config = dict(
    n_layer=9,
    d_model=384,
    n_experts=24,
    experts_per_token=2,
    d_expert=480,
    d_shared_expert=0,
    activation='mish',
    moe_layers=[1, 2, 3, 4, 5, 6, 7, 8],
    router_score='softmax',
    normalize_top_k=True,
    routed_scale=1.5,
    balance_loss=0.000755,
    balance_bias=True,
    router_cosine_scale=14.0,
    init_std_router=0.012,
    lr_router=0.00036,
    vocab_size=4373,
    norm='layernorm',
    norm_eps=1e-05,
    tie_embeddings=False,
    optimizer='adamw',
    lr=0.00161,
    beta1=0.9,
    beta2=0.98,
    grad_clip=1.0,
    batch_tokens=131072,
    seq_len=1024,
    train_tokens=700100000,
    steps=5342,
    dataset='wikipedia_en',
)
Below are experts of layer 6 (counted from 0) of a mixture-of-experts language model. Rows are named router (the router's row for the expert), up (a neuron's input weights, with its number) and show model dimensions 0-191. Each number is 200 + 30 x the weight over its row's rms, rounded and kept within 0 to 999.
Before each expert's rows: a language model's description of what the expert responds to. This comes from a sample of Wikipedia text that the model never trained on.

# expert 4
Description: Prepositions and auxiliaries
router,209,177,173,228,191,199,159,184,205,210,223,185,200,261,195,204,183,181,240,193,224,205,185,228,212,192,248,143,233,239,173,176,177,224,213,221,158,215,210,223,254,187,261,214,165,274,230,217,233,187,233,186,184,159,213,212,179,174,198,175,224,203,224,166,231,208,205,203,182,196,186,217,192,121,207,206,169,249,211,183,212,183,194,229,219,181,160,262,164,206,204,201,194,206,170,172,171,203,179,199,209,250,211,198,138,213,147,221,188,191,195,174,259,166,140,199,183,221,172,231,209,200,178,187,201,135,269,209,232,173,189,240,196,178,169,156,191,193,121,180,189,203,162,182,245,226,151,177,180,225,205,229,231,211,210,132,183,227,149,241,214,246,232,207,177,245,179,187,180,242,211,208,194,157,238,221,197,196,172,238,227,219,177,184,217,200,185,209,180,204,208,242
up0,205,217,209,147,174,211,209,207,243,184,198,222,246,205,183,204,242,272,196,174,223,287,197,224,175,203,222,159,219,161,252,178,211,183,178,187,183,224,170,163,188,199,213,170,159,233,222,193,187,206,169,236,246,225,176,245,209,181,198,175,203,203,171,182,201,178,226,190,208,239,248,212,191,167,203,180,148,118,195,190,270,167,207,165,200,159,258,184,199,189,146,204,226,221,187,191,163,208,235,216,177,182,169,211,206,217,223,221,187,170,178,269,181,206,172,212,242,186,241,199,193,255,193,194,212,227,235,177,227,204,203,166,235,169,175,186,188,190,200,176,200,182,206,223,192,195,196,234,176,278,270,201,208,195,184,155,285,125,230,198,197,205,228,214,126,153,167,204,216,211,168,198,195,151,179,236,188,190,254,200,215,189,209,217,239,120,206,169,221,219,172,222
up1,184,207,180,206,143,171,234,211,185,181,182,224,207,182,184,202,188,193,203,239,203,156,200,197,173,165,133,183,237,171,202,139,178,206,206,220,224,216,193,242,201,216,200,171,199,172,170,177,180,191,275,197,201,177,247,137,176,162,201,157,185,166,175,190,205,182,183,169,246,173,159,257,166,212,235,237,218,199,188,215,188,209,176,227,214,176,202,181,222,184,236,214,233,157,199,227,169,203,211,167,227,215,271,150,208,172,197,230,127,171,190,209,216,182,200,182,116,200,216,169,216,225,190,180,190,215,130,175,197,219,248,225,189,214,168,231,244,200,251,195,156,211,192,209,225,215,208,227,197,227,203,166,224,171,199,197,192,224,202,230,205,239,153,184,174,167,164,234,237,143,172,192,216,255,226,160,195,275,185,240,207,209,274,193,296,179,181,208,222,168,182,200
up2,218,231,178,199,199,184,265,245,218,272,160,166,198,162,257,196,213,304,172,180,202,182,201,174,186,195,221,198,248,189,243,170,184,149,185,247,137,211,233,221,195,182,233,185,161,214,208,200,186,163,197,229,172,207,185,233,163,233,215,189,194,238,234,193,223,189,236,182,255,197,208,214,209,197,219,196,190,165,201,156,183,191,239,169,199,191,221,232,231,241,199,225,198,188,260,222,205,172,293,156,201,177,200,173,203,163,176,195,251,233,182,186,204,208,220,179,174,179,220,180,186,212,219,194,213,242,208,216,224,138,202,143,243,181,149,182,226,217,236,183,191,181,210,237,185,171,218,167,224,236,267,187,168,156,132,117,247,134,215,188,227,197,212,142,142,176,198,201,191,115,169,194,180,230,173,225,164,186,213,226,181,170,224,233,205,234,206,157,169,280,227,230
up3,149,219,191,258,203,268,193,218,230,203,145,167,234,128,183,133,194,237,220,198,225,219,211,175,190,174,192,208,186,144,215,230,196,148,198,200,180,232,198,195,190,210,204,235,162,203,194,188,187,177,150,253,225,189,122,177,137,261,220,197,145,189,222,173,225,184,217,259,209,217,168,223,215,233,197,202,209,160,217,253,217,270,212,217,224,165,229,258,203,194,182,197,187,191,207,181,174,183,206,187,153,208,217,136,203,207,255,285,205,193,213,161,168,223,201,168,214,203,178,222,205,247,197,226,152,216,165,208,217,166,278,197,212,193,162,171,216,196,253,190,186,161,180,254,185,212,213,197,202,225,200,181,171,223,197,143,209,193,174,209,243,193,200,213,121,205,172,237,200,162,204,178,183,202,201,246,191,228,241,202,140,215,229,209,176,180,161,136,213,208,216,185
up4,206,248,167,188,221,219,190,206,176,176,130,177,193,206,163,205,220,245,187,199,154,309,195,192,164,196,211,184,244,200,275,172,184,211,209,202,228,202,236,192,172,286,213,221,166,178,227,223,175,192,158,198,183,166,170,236,193,186,136,199,127,205,194,220,195,243,190,203,177,185,220,180,182,195,201,213,214,147,248,180,188,185,247,148,225,228,247,163,200,113,227,225,194,198,236,213,197,219,226,235,233,196,180,201,237,222,217,202,175,175,208,164,151,154,239,179,221,213,193,207,208,235,192,224,210,180,149,191,197,204,224,146,103,231,187,231,157,307,205,209,201,213,193,123,197,189,210,235,229,212,227,186,178,207,230,201,254,220,224,176,150,146,165,185,127,208,198,223,197,240,164,192,205,182,247,196,202,218,248,231,173,210,152,185,209,154,202,207,212,211,223,266
up5,172,261,209,137,229,216,238,223,191,168,212,210,204,200,218,217,285,185,150,158,172,215,147,262,143,236,166,245,193,211,177,265,229,175,173,222,153,161,193,218,163,226,196,227,182,192,224,178,257,218,177,219,179,236,185,202,198,221,108,183,153,195,238,207,218,223,210,202,196,195,196,229,200,199,253,205,239,179,232,208,194,191,228,204,228,237,135,175,172,168,214,216,143,172,182,180,214,211,248,166,233,183,134,162,227,166,187,230,156,223,173,198,190,200,194,205,160,225,231,196,198,218,238,170,185,236,206,250,241,143,132,154,194,210,190,204,232,236,233,200,148,181,220,192,192,228,206,222,223,198,205,254,217,173,198,166,250,185,109,176,219,196,197,195,195,176,155,177,195,196,200,270,204,206,157,217,211,161,211,223,175,248,188,270,197,232,197,190,204,170,193,196
up6,236,215,196,176,178,174,185,239,154,139,192,237,178,182,241,252,217,221,205,182,140,217,162,183,197,148,227,210,204,187,248,188,213,213,156,244,211,188,229,186,189,194,193,265,157,162,204,182,187,250,208,197,168,202,226,187,223,185,209,223,190,193,165,189,196,240,197,218,206,237,188,206,191,223,241,171,161,159,233,281,217,224,175,196,163,176,211,201,198,158,261,221,196,191,231,203,219,200,173,216,241,149,165,220,171,211,247,163,252,240,268,191,222,181,212,167,218,232,241,158,181,214,217,161,152,215,227,266,209,206,146,231,186,176,132,185,180,275,237,244,209,219,209,214,225,145,243,218,256,228,166,215,154,207,198,142,162,164,212,179,214,202,235,206,161,226,197,266,178,223,167,235,219,209,174,157,212,207,240,214,234,236,150,212,190,204,189,200,179,241,220,196
up7,242,180,197,211,224,216,233,190,179,168,172,145,196,230,241,246,239,261,145,202,230,187,244,220,233,221,249,146,251,213,220,149,181,196,182,187,183,219,198,246,188,154,228,131,174,250,157,246,244,217,159,164,180,172,141,202,177,193,246,193,210,210,223,247,198,226,218,190,258,205,223,191,208,215,162,166,184,248,207,201,212,192,195,198,169,207,228,199,194,205,211,216,213,219,214,210,148,166,185,192,206,184,205,128,168,238,247,198,306,209,229,187,234,204,241,228,151,172,184,211,220,232,204,187,191,159,148,218,185,200,171,183,221,162,240,236,203,198,199,190,171,240,228,219,161,204,176,193,193,176,196,189,231,214,192,202,189,244,248,227,228,203,191,173,166,172,264,247,193,167,169,169,156,274,213,201,191,193,225,195,236,177,257,205,202,194,202,183,188,199,187,190
up8,193,220,217,226,210,162,222,197,188,244,215,204,207,201,245,193,226,221,228,173,236,163,198,149,246,198,220,172,227,168,237,154,214,236,127,214,271,139,192,235,222,239,180,174,149,149,205,157,167,228,259,212,200,126,228,207,236,210,212,216,180,150,212,230,206,224,182,135,150,191,196,213,197,183,211,219,221,161,216,233,190,151,221,172,198,196,196,203,235,225,199,192,192,212,209,186,172,200,192,225,220,191,195,183,189,216,177,228,189,203,157,225,179,211,179,211,177,276,181,154,241,220,167,180,165,196,259,185,216,203,209,174,216,173,183,213,286,221,210,189,199,214,225,211,220,173,202,215,178,210,219,226,215,169,155,154,198,230,149,167,205,192,197,210,195,143,204,221,241,193,226,161,208,205,219,255,181,194,224,206,158,196,193,229,214,251,220,164,216,218,213,180
up9,193,248,223,202,197,209,275,259,154,180,205,146,207,171,254,178,156,181,210,203,196,175,174,182,220,225,196,223,210,201,244,152,258,223,179,185,121,203,215,195,192,189,179,251,206,223,216,230,195,193,222,249,166,226,181,232,189,174,139,200,208,202,229,182,193,206,132,183,176,240,181,185,174,205,238,125,181,221,224,210,198,188,159,193,236,207,212,230,192,155,252,229,145,211,219,176,250,195,162,213,200,207,172,182,213,191,234,230,246,185,223,169,115,210,214,189,134,150,178,247,182,258,208,164,234,188,140,191,184,172,178,207,165,213,233,186,197,250,219,202,240,212,197,174,189,182,200,219,226,187,220,217,191,229,188,206,176,238,226,211,184,194,280,226,136,233,285,240,182,236,198,197,245,168,184,228,178,186,205,225,165,237,221,257,222,238,193,228,168,244,178,205
up10,226,183,223,161,209,231,192,210,192,220,162,239,182,192,182,210,154,249,208,200,193,196,254,180,199,168,230,279,203,199,251,179,163,186,250,224,170,133,186,172,153,234,222,261,205,120,242,198,179,168,177,121,159,190,210,210,241,169,204,250,213,227,253,208,224,221,204,192,183,186,279,203,222,217,187,193,176,197,208,210,191,204,167,197,167,221,231,178,224,171,168,159,188,200,221,224,235,196,213,204,150,226,206,233,210,255,211,209,212,207,236,196,190,176,169,224,212,219,214,176,170,155,199,177,177,234,184,164,246,223,191,204,182,213,211,198,165,216,204,208,142,204,208,177,256,182,222,206,244,198,177,243,158,268,199,243,239,161,262,168,227,214,211,223,156,273,237,208,177,242,295,202,180,229,216,215,192,233,219,208,156,199,193,189,213,221,238,230,209,203,210,170

# expert 7
Description: Dates and verbs
router,216,191,192,140,208,208,186,224,234,199,233,225,180,246,141,227,232,214,252,212,206,187,187,268,168,194,201,177,196,216,196,233,206,200,253,179,141,202,193,209,233,180,173,179,281,207,288,210,182,219,191,175,192,211,211,270,191,169,143,193,156,250,212,177,226,210,254,229,151,175,205,180,260,153,248,203,162,150,192,159,174,196,171,179,205,223,230,170,209,174,191,247,197,193,213,205,252,175,211,235,211,205,199,217,176,212,223,187,247,162,244,182,164,181,222,184,226,228,188,224,220,219,175,191,215,198,207,186,190,184,162,244,157,205,195,196,157,176,173,167,212,204,132,144,228,207,191,192,240,219,209,168,189,209,215,174,169,158,194,173,165,218,205,253,225,173,196,183,167,187,177,141,209,218,186,142,195,224,218,171,184,164,232,218,145,169,178,210,175,189,229,252
up0,186,235,160,187,189,216,217,285,191,179,206,185,211,243,208,216,215,194,213,205,226,180,191,244,175,246,169,139,236,182,176,162,253,198,201,188,137,156,180,240,181,185,177,236,138,203,221,221,199,202,265,266,168,218,234,197,198,198,231,146,207,188,221,199,201,244,213,224,209,249,187,244,197,165,194,178,222,122,280,255,204,209,187,167,225,151,125,210,211,194,232,143,185,212,172,174,217,204,186,200,188,214,210,173,220,234,193,199,218,188,191,163,187,222,215,169,189,230,254,211,213,196,211,201,157,227,228,187,226,226,206,223,180,227,175,167,226,175,157,160,209,216,198,213,150,177,157,171,248,158,232,144,239,200,185,208,212,202,172,164,233,206,202,132,206,238,168,198,258,127,198,197,185,246,181,244,193,184,176,269,137,260,207,240,153,153,110,208,180,198,213,176
up1,165,193,220,214,259,190,193,199,235,244,193,221,233,224,244,217,263,158,192,145,169,190,191,213,228,223,239,181,218,232,170,195,221,226,183,219,203,167,199,212,213,137,236,194,198,227,184,212,218,214,200,186,173,215,233,217,217,238,169,180,182,235,164,226,212,174,259,219,223,143,178,207,237,209,222,207,179,146,203,140,197,151,211,177,202,170,226,224,192,216,150,222,166,175,230,192,168,260,191,253,260,209,187,154,209,239,181,242,281,198,162,237,199,223,223,224,229,175,196,204,215,190,128,203,220,216,227,149,193,202,180,251,241,167,175,187,204,190,246,165,180,204,221,214,216,192,145,185,248,240,137,171,151,185,182,188,187,225,217,160,199,176,261,136,185,211,190,242,184,237,168,213,215,220,202,168,182,219,183,172,175,173,206,214,216,181,202,223,159,199,145,191
up2,212,189,270,243,164,236,218,169,204,170,189,201,211,182,182,219,227,194,241,131,125,216,168,172,221,200,198,221,185,152,169,212,234,220,152,168,206,197,232,162,190,231,153,208,191,260,158,202,153,191,178,194,213,217,218,186,171,143,193,185,202,214,212,250,189,199,236,191,155,185,207,200,218,183,174,163,233,199,216,189,179,190,237,177,243,187,228,258,220,222,200,235,178,194,197,186,216,244,216,201,163,176,247,224,200,177,140,128,226,200,182,183,156,244,226,211,210,182,191,172,196,160,195,199,238,193,214,132,230,141,234,169,191,230,184,185,194,222,193,214,233,191,244,225,160,192,219,204,180,195,218,220,249,250,177,196,194,169,146,153,184,195,222,261,223,179,180,226,187,211,167,202,98,198,224,157,196,224,231,163,181,216,265,222,207,229,238,193,146,166,218,196
up3,182,191,155,189,288,207,199,219,142,254,162,202,223,208,165,231,229,222,248,207,207,216,255,177,201,121,209,174,190,166,175,159,174,201,216,150,202,167,245,175,168,174,163,212,198,150,225,197,194,241,151,239,216,242,174,203,200,213,128,174,188,205,232,228,204,202,190,197,225,247,229,190,215,226,236,254,201,259,241,224,248,195,172,213,215,166,158,196,183,158,180,156,185,223,206,254,209,194,227,230,204,246,172,216,196,214,199,161,192,129,195,196,108,251,146,228,181,214,212,238,210,242,226,168,204,212,239,134,180,190,199,274,192,182,212,223,181,196,220,230,185,215,198,187,207,232,246,210,224,248,224,217,168,210,149,202,227,206,245,157,161,172,141,204,120,169,172,144,232,156,178,242,182,172,228,154,241,160,170,222,213,249,242,217,206,186,193,262,235,248,162,165
up4,194,221,235,182,143,155,217,207,166,219,220,228,194,193,217,226,216,153,238,202,201,195,267,230,181,228,183,205,226,200,192,165,210,210,233,231,197,220,201,173,178,163,192,261,194,201,232,158,226,230,226,225,232,188,160,200,164,186,193,171,190,142,231,180,135,191,221,185,164,255,228,212,187,195,190,212,220,248,221,245,221,175,182,226,230,180,215,220,204,180,241,251,178,237,201,211,297,189,169,139,229,214,225,189,198,223,272,215,186,202,215,158,208,251,164,213,171,175,151,189,165,198,237,144,140,193,161,191,268,213,201,227,183,199,214,127,186,232,212,180,153,167,206,235,194,194,209,183,177,194,228,220,236,200,168,198,225,220,177,167,235,164,174,233,169,217,145,183,186,190,224,210,198,207,193,229,233,232,172,275,212,175,152,196,259,150,144,219,178,242,231,168
up5,193,199,180,209,219,278,183,212,190,177,172,192,212,224,225,187,182,173,238,211,192,147,236,215,183,206,153,203,202,180,254,187,212,182,155,225,228,185,185,277,191,260,199,240,174,202,201,205,159,223,150,207,150,179,197,207,243,280,259,245,188,207,189,189,177,177,190,224,216,197,182,168,212,171,263,158,262,152,185,155,197,203,228,193,182,183,221,182,273,170,133,186,214,225,192,207,245,169,174,169,253,179,234,190,232,203,220,197,185,223,226,224,205,222,184,116,201,188,202,188,244,229,171,221,195,210,208,167,254,175,227,236,244,217,148,229,223,229,229,166,163,228,214,152,211,174,159,209,207,202,154,227,232,154,184,252,208,220,240,175,159,165,161,154,200,197,265,226,273,238,240,154,213,178,191,192,161,134,191,177,191,228,162,187,205,213,191,197,202,188,191,153
up6,213,206,187,222,235,219,205,207,208,245,184,200,211,162,213,199,213,218,201,176,251,114,231,223,208,285,253,194,212,191,177,227,182,144,219,160,218,148,199,268,208,234,212,191,182,190,204,201,184,233,221,238,181,160,222,183,212,162,183,208,236,157,200,171,220,187,208,217,180,204,195,206,235,181,231,189,189,230,152,208,256,204,197,203,230,249,178,216,226,149,196,146,208,158,204,221,196,138,202,203,186,235,229,232,232,156,192,191,257,225,218,235,195,181,220,216,176,211,196,178,220,196,206,183,196,206,229,141,216,241,183,248,239,265,183,223,201,166,185,179,154,168,215,247,239,304,242,202,236,209,202,257,241,171,216,165,195,177,172,188,221,184,146,199,123,245,191,216,162,212,173,184,221,230,255,211,198,216,132,188,222,202,197,190,223,162,186,193,163,218,193,180
up7,165,186,279,201,266,222,221,238,194,246,187,198,104,180,170,174,271,199,245,187,197,172,222,215,183,176,241,150,196,159,169,161,199,185,221,188,235,169,218,223,220,196,256,188,213,176,200,237,192,193,199,201,191,187,174,230,220,157,166,150,217,206,201,181,159,269,184,208,160,182,205,207,190,162,207,199,191,228,170,145,205,227,205,195,193,208,213,203,196,177,264,163,182,156,225,191,197,221,178,203,185,160,271,221,208,213,237,230,207,168,237,205,211,172,214,185,164,181,226,200,199,219,207,188,218,227,204,202,161,216,241,238,122,211,231,214,183,170,244,188,197,224,218,197,164,218,203,237,200,213,224,198,156,229,195,148,208,134,172,215,209,191,226,211,207,215,167,199,214,221,177,211,178,149,215,259,156,194,202,197,205,199,196,216,206,201,181,250,192,195,172,257
up8,201,230,226,182,237,212,234,171,214,185,212,210,169,181,184,150,198,221,204,173,188,163,254,197,210,189,255,185,187,139,185,219,161,240,124,218,213,213,188,172,188,185,222,194,191,223,188,180,185,236,197,200,203,227,193,162,163,176,187,173,217,207,185,174,127,221,223,229,214,252,219,234,202,232,207,198,170,243,186,178,155,215,172,254,194,231,211,196,197,201,229,187,197,160,199,181,184,191,232,190,185,216,184,174,176,202,209,229,171,206,254,229,214,181,264,210,183,180,211,175,203,136,221,226,206,172,230,210,251,168,186,176,196,202,181,148,182,215,194,142,205,231,226,204,175,127,252,235,189,220,245,203,206,146,206,149,271,224,197,145,232,242,214,214,213,178,202,161,227,177,213,260,185,196,252,222,222,198,184,212,214,202,205,269,176,182,183,181,243,185,179,185
up9,123,242,221,185,217,158,186,199,119,146,177,181,216,193,187,193,203,203,164,173,189,180,228,113,275,157,202,136,184,154,220,183,188,213,168,246,199,237,257,166,195,187,184,208,178,217,197,239,206,234,235,216,180,206,146,191,189,198,154,221,251,172,177,200,185,278,190,182,193,206,156,172,214,260,188,222,254,232,227,205,179,216,195,245,165,209,205,181,185,206,194,198,209,187,219,210,214,183,215,196,198,238,134,234,194,195,208,226,152,157,183,193,262,220,207,198,197,206,211,194,173,182,213,186,225,194,228,240,229,170,205,181,240,175,177,148,196,210,221,205,231,225,227,193,184,150,257,175,205,245,163,174,227,108,190,194,199,240,186,181,199,146,261,223,205,165,267,146,207,221,205,231,218,212,186,192,199,238,180,260,207,222,201,204,170,175,242,142,209,247,167,254
up10,196,226,206,182,259,128,191,179,193,201,200,174,253,181,154,187,207,213,167,158,171,228,165,216,191,224,179,163,251,232,147,217,223,166,193,173,216,196,207,158,228,224,194,200,174,255,190,200,198,267,211,222,211,207,193,202,201,222,184,169,151,171,147,144,183,203,193,186,212,189,210,203,198,207,169,151,208,188,233,192,110,176,253,247,228,213,230,168,233,140,177,195,194,235,234,183,272,179,238,277,230,197,209,169,194,227,218,256,228,212,212,175,184,193,200,201,193,216,243,243,214,148,123,211,194,235,202,196,171,176,203,226,279,196,200,242,207,205,227,157,202,150,215,202,178,248,163,149,225,247,187,179,161,213,164,194,192,147,153,202,188,205,222,175,174,175,206,211,228,199,207,260,234,221,208,195,194,118,194,230,221,228,194,230,171,171,223,194,212,197,204,217

# expert 11
Description: Surname pieces
router,207,159,228,227,221,245,188,225,200,200,205,214,194,205,185,213,156,207,172,194,249,149,194,168,192,242,216,205,180,206,161,269,221,148,229,239,174,183,223,214,186,226,242,220,221,170,140,164,195,211,163,164,162,193,228,220,225,207,181,191,178,210,195,244,181,216,203,196,244,168,192,168,224,144,181,224,214,159,283,173,194,170,242,180,173,211,198,188,188,169,234,226,152,255,220,210,223,208,197,256,235,179,188,200,207,194,180,178,173,256,189,267,138,204,236,205,196,199,167,208,207,204,220,211,190,238,185,154,174,198,163,199,217,220,203,214,185,207,228,172,204,233,239,225,144,134,220,151,220,238,179,210,152,195,212,218,196,177,189,224,223,191,196,209,198,196,145,167,158,197,245,208,188,230,226,183,205,222,223,176,167,180,228,218,228,229,202,190,183,257,182,131
up5,200,226,215,180,180,187,166,210,221,260,203,155,187,193,257,253,194,191,214,180,176,208,205,180,260,159,210,156,191,165,175,181,206,175,190,152,224,237,165,207,143,204,180,228,148,233,192,261,231,196,201,216,160,216,232,140,240,214,248,261,216,243,146,252,189,201,134,188,261,204,220,210,193,167,234,243,162,213,218,203,229,217,198,223,185,207,205,190,211,187,179,178,192,195,197,225,225,195,198,141,206,187,147,206,229,196,224,178,202,188,195,201,190,199,176,220,179,188,234,186,215,192,171,191,196,223,210,193,170,220,217,204,201,205,226,162,209,241,242,160,210,183,218,239,203,234,183,177,203,185,243,179,252,271,174,217,265,195,183,176,223,249,206,189,185,178,133,203,237,198,211,183,256,255,162,177,226,256,159,214,126,236,147,223,223,222,199,280,193,160,209,222
up6,239,209,216,198,219,209,185,255,193,218,205,214,233,190,243,201,188,178,245,175,198,172,167,203,180,195,171,227,302,169,252,193,217,136,168,231,181,196,238,193,197,205,184,203,209,132,192,185,213,196,238,179,139,183,196,184,191,217,197,252,231,168,243,184,185,212,202,196,227,233,218,177,214,240,227,128,221,195,168,196,240,180,256,194,160,236,168,240,214,244,214,208,175,225,250,202,202,174,145,187,139,200,253,187,231,228,164,188,205,168,161,215,214,198,186,175,212,180,242,205,195,203,196,212,181,226,202,232,285,262,282,207,161,235,245,192,182,180,192,127,189,215,241,167,140,202,196,180,223,197,183,197,223,190,192,149,197,174,197,172,248,191,193,184,242,174,155,179,224,143,209,221,131,224,188,167,242,212,138,179,188,193,168,223,163,173,191,203,224,191,154,165
up7,187,215,175,223,241,186,146,175,202,253,187,156,174,227,200,218,217,213,232,215,215,235,141,161,228,239,132,196,239,176,183,227,266,225,196,237,175,214,192,229,289,231,210,139,200,271,213,249,173,237,203,195,169,170,177,157,236,223,164,168,193,136,192,204,147,210,190,150,210,168,154,202,180,194,222,131,215,187,189,166,163,197,187,197,226,206,200,201,245,181,147,191,189,172,224,210,209,206,207,195,243,219,212,236,190,201,168,159,235,230,210,209,229,215,153,159,183,236,236,227,214,184,205,227,180,199,209,216,217,166,199,151,210,215,222,211,195,194,214,187,145,206,198,187,203,203,241,177,258,239,175,173,163,236,191,171,194,213,164,200,207,191,163,189,225,210,227,178,192,174,192,217,167,189,186,209,201,302,198,253,218,240,208,201,200,185,189,244,160,202,173,202
up8,179,175,149,230,157,178,204,132,193,220,221,250,205,182,221,202,202,254,213,222,148,184,202,206,201,192,174,277,213,214,148,255,224,135,220,187,196,227,175,216,211,179,156,203,148,165,225,169,221,216,166,225,183,148,230,199,187,237,187,217,177,220,233,213,183,216,121,182,176,129,187,157,173,219,219,161,194,188,198,179,178,236,195,165,188,151,179,98,194,222,138,158,178,192,193,161,214,193,209,236,206,216,178,193,214,231,227,222,217,225,151,151,188,199,238,224,213,187,219,226,172,155,228,193,208,214,226,220,247,218,198,215,205,258,208,209,179,261,250,152,247,182,170,187,212,204,147,172,243,212,199,226,220,192,183,170,258,218,173,194,209,218,195,234,223,265,193,179,192,225,204,175,205,222,182,211,193,190,220,192,158,179,166,222,225,200,234,233,222,193,185,197
up9,225,238,153,212,183,203,182,171,202,180,194,229,218,176,237,218,235,194,206,200,200,207,245,164,189,228,224,152,181,161,207,185,190,233,208,191,283,145,160,223,164,274,136,186,262,186,206,195,192,190,225,189,163,209,145,163,169,268,233,243,227,188,194,235,219,242,165,210,196,165,192,205,162,171,193,195,183,139,245,218,163,197,172,186,206,211,181,179,155,211,134,170,193,173,261,240,213,209,182,181,217,254,196,174,196,229,124,186,200,193,195,225,208,207,198,200,147,174,191,251,214,219,202,195,201,199,171,171,183,213,218,220,218,208,182,214,232,241,233,238,149,243,222,213,215,228,167,181,187,195,134,205,237,230,179,167,184,285,166,169,232,211,171,196,218,209,162,197,232,216,215,218,188,167,222,213,137,219,234,206,201,158,210,231,171,224,195,212,194,169,153,269
up10,157,203,196,190,231,188,208,227,240,243,202,201,192,221,236,189,277,198,262,207,169,186,182,222,229,219,171,186,219,233,261,195,169,189,224,225,226,198,229,208,203,214,227,252,229,209,230,187,187,226,229,203,202,172,205,231,158,153,209,203,174,187,194,181,221,186,224,211,215,168,174,242,160,186,159,238,238,180,205,260,246,177,147,190,202,239,170,216,142,217,173,205,200,196,202,257,176,186,222,195,188,187,232,204,216,134,234,166,289,192,263,147,249,181,227,227,178,211,210,212,171,170,217,206,181,151,261,140,190,257,178,182,191,199,169,162,153,185,157,226,230,172,175,282,199,269,169,176,162,254,233,213,185,168,164,166,210,156,187,170,190,208,217,196,211,164,199,205,254,143,211,176,184,226,217,203,183,217,175,234,173,218,167,160,181,175,271,183,152,196,195,169
up11,194,184,211,191,208,226,215,230,180,250,222,228,177,246,209,213,177,272,258,207,203,202,206,175,239,215,175,244,228,192,203,201,152,190,178,240,199,164,168,224,144,205,178,183,134,167,230,227,203,220,170,226,207,211,238,198,198,223,172,162,199,169,139,200,214,206,196,225,189,177,228,215,189,210,243,170,189,164,187,168,213,145,171,206,212,159,136,201,198,199,209,202,243,193,243,137,255,156,186,212,261,243,186,203,243,261,228,216,197,186,173,219,207,185,202,176,175,196,237,197,173,259,186,113,189,240,232,208,224,206,258,247,107,238,238,148,200,206,190,160,212,170,154,162,160,238,202,208,184,222,193,192,159,256,220,196,169,196,245,185,226,191,218,213,202,163,245,252,188,223,160,187,155,215,163,199,242,199,207,251,183,216,176,226,207,147,144,211,226,228,242,203
up12,141,203,240,170,224,195,200,266,210,177,195,205,200,171,194,208,202,236,265,197,208,199,213,179,181,220,117,210,267,179,161,220,146,164,209,173,203,172,216,231,168,161,188,213,209,203,212,199,164,189,207,207,122,223,184,196,201,208,177,230,183,219,197,214,248,194,175,210,239,175,150,205,214,162,230,215,224,179,176,203,183,212,217,203,173,166,161,234,248,200,172,211,149,186,262,191,215,137,192,167,207,233,183,196,229,221,217,187,205,174,236,192,267,150,262,138,169,268,215,204,215,217,227,200,218,193,228,190,224,161,161,212,247,179,196,163,184,213,185,134,143,162,205,286,197,197,228,254,197,212,234,253,149,173,209,181,221,178,191,219,224,254,184,143,198,244,246,223,250,163,224,146,217,210,180,218,252,208,212,193,279,229,173,168,180,162,199,202,196,176,200,186
up13,241,190,150,219,194,181,228,259,151,210,186,247,201,261,186,189,191,212,220,240,170,204,183,208,198,263,137,193,166,205,190,197,241,227,186,229,230,178,238,179,165,154,223,142,215,245,201,231,200,198,232,198,221,203,196,129,148,245,149,209,185,155,181,194,183,257,144,210,190,191,208,141,224,184,255,197,135,195,226,170,237,180,223,201,175,222,207,166,197,193,107,135,233,204,260,264,191,221,205,197,171,238,234,191,208,266,231,207,188,163,230,172,265,117,188,225,243,170,253,171,178,249,222,195,182,241,169,251,201,178,208,183,187,176,170,210,230,286,163,220,202,165,162,174,175,206,212,203,234,187,150,216,165,232,212,191,215,207,162,181,248,229,256,180,250,193,229,210,227,205,255,231,212,200,244,216,180,225,202,198,250,201,225,199,186,161,238,206,223,223,112,223
up14,190,186,188,216,287,192,196,164,151,219,214,145,243,190,214,137,197,146,176,188,211,259,217,172,262,271,245,216,245,131,247,197,216,232,174,183,207,158,213,234,228,266,209,207,187,212,192,217,192,247,149,181,208,173,230,183,247,220,230,181,208,202,189,215,207,150,237,234,200,220,227,226,227,169,192,196,250,193,148,201,218,156,174,165,168,248,213,242,217,209,233,209,216,175,246,189,222,177,233,222,280,223,193,167,213,238,166,259,200,210,159,201,227,165,206,139,209,188,187,212,134,203,222,197,196,239,206,223,239,201,191,261,206,214,192,203,172,184,212,172,201,201,241,189,171,211,182,207,195,227,208,219,152,199,205,177,189,210,202,172,207,177,261,208,176,160,195,207,212,184,143,188,236,169,183,215,194,205,192,201,225,172,201,237,197,174,195,256,219,119,158,217
up15,210,186,217,241,194,206,145,188,195,229,181,266,199,274,139,137,210,127,208,212,174,195,134,203,164,213,212,215,161,199,221,236,163,156,252,239,127,231,214,217,149,159,251,199,180,180,206,241,165,245,225,167,195,235,189,159,187,229,165,174,171,203,168,166,169,193,190,162,216,218,160,197,174,200,212,196,174,164,223,215,180,157,157,185,175,165,183,192,185,171,191,232,245,242,170,153,227,207,210,272,172,215,164,200,199,129,192,176,175,189,218,218,194,251,174,186,200,210,198,214,169,220,235,157,230,209,197,227,229,197,199,214,169,223,240,217,221,201,263,199,196,163,161,175,171,193,231,187,205,239,216,223,235,184,138,194,197,166,176,178,225,170,233,185,173,232,231,253,198,230,189,195,166,205,213,179,169,207,182,188,218,194,209,175,211,221,191,225,232,192,197,171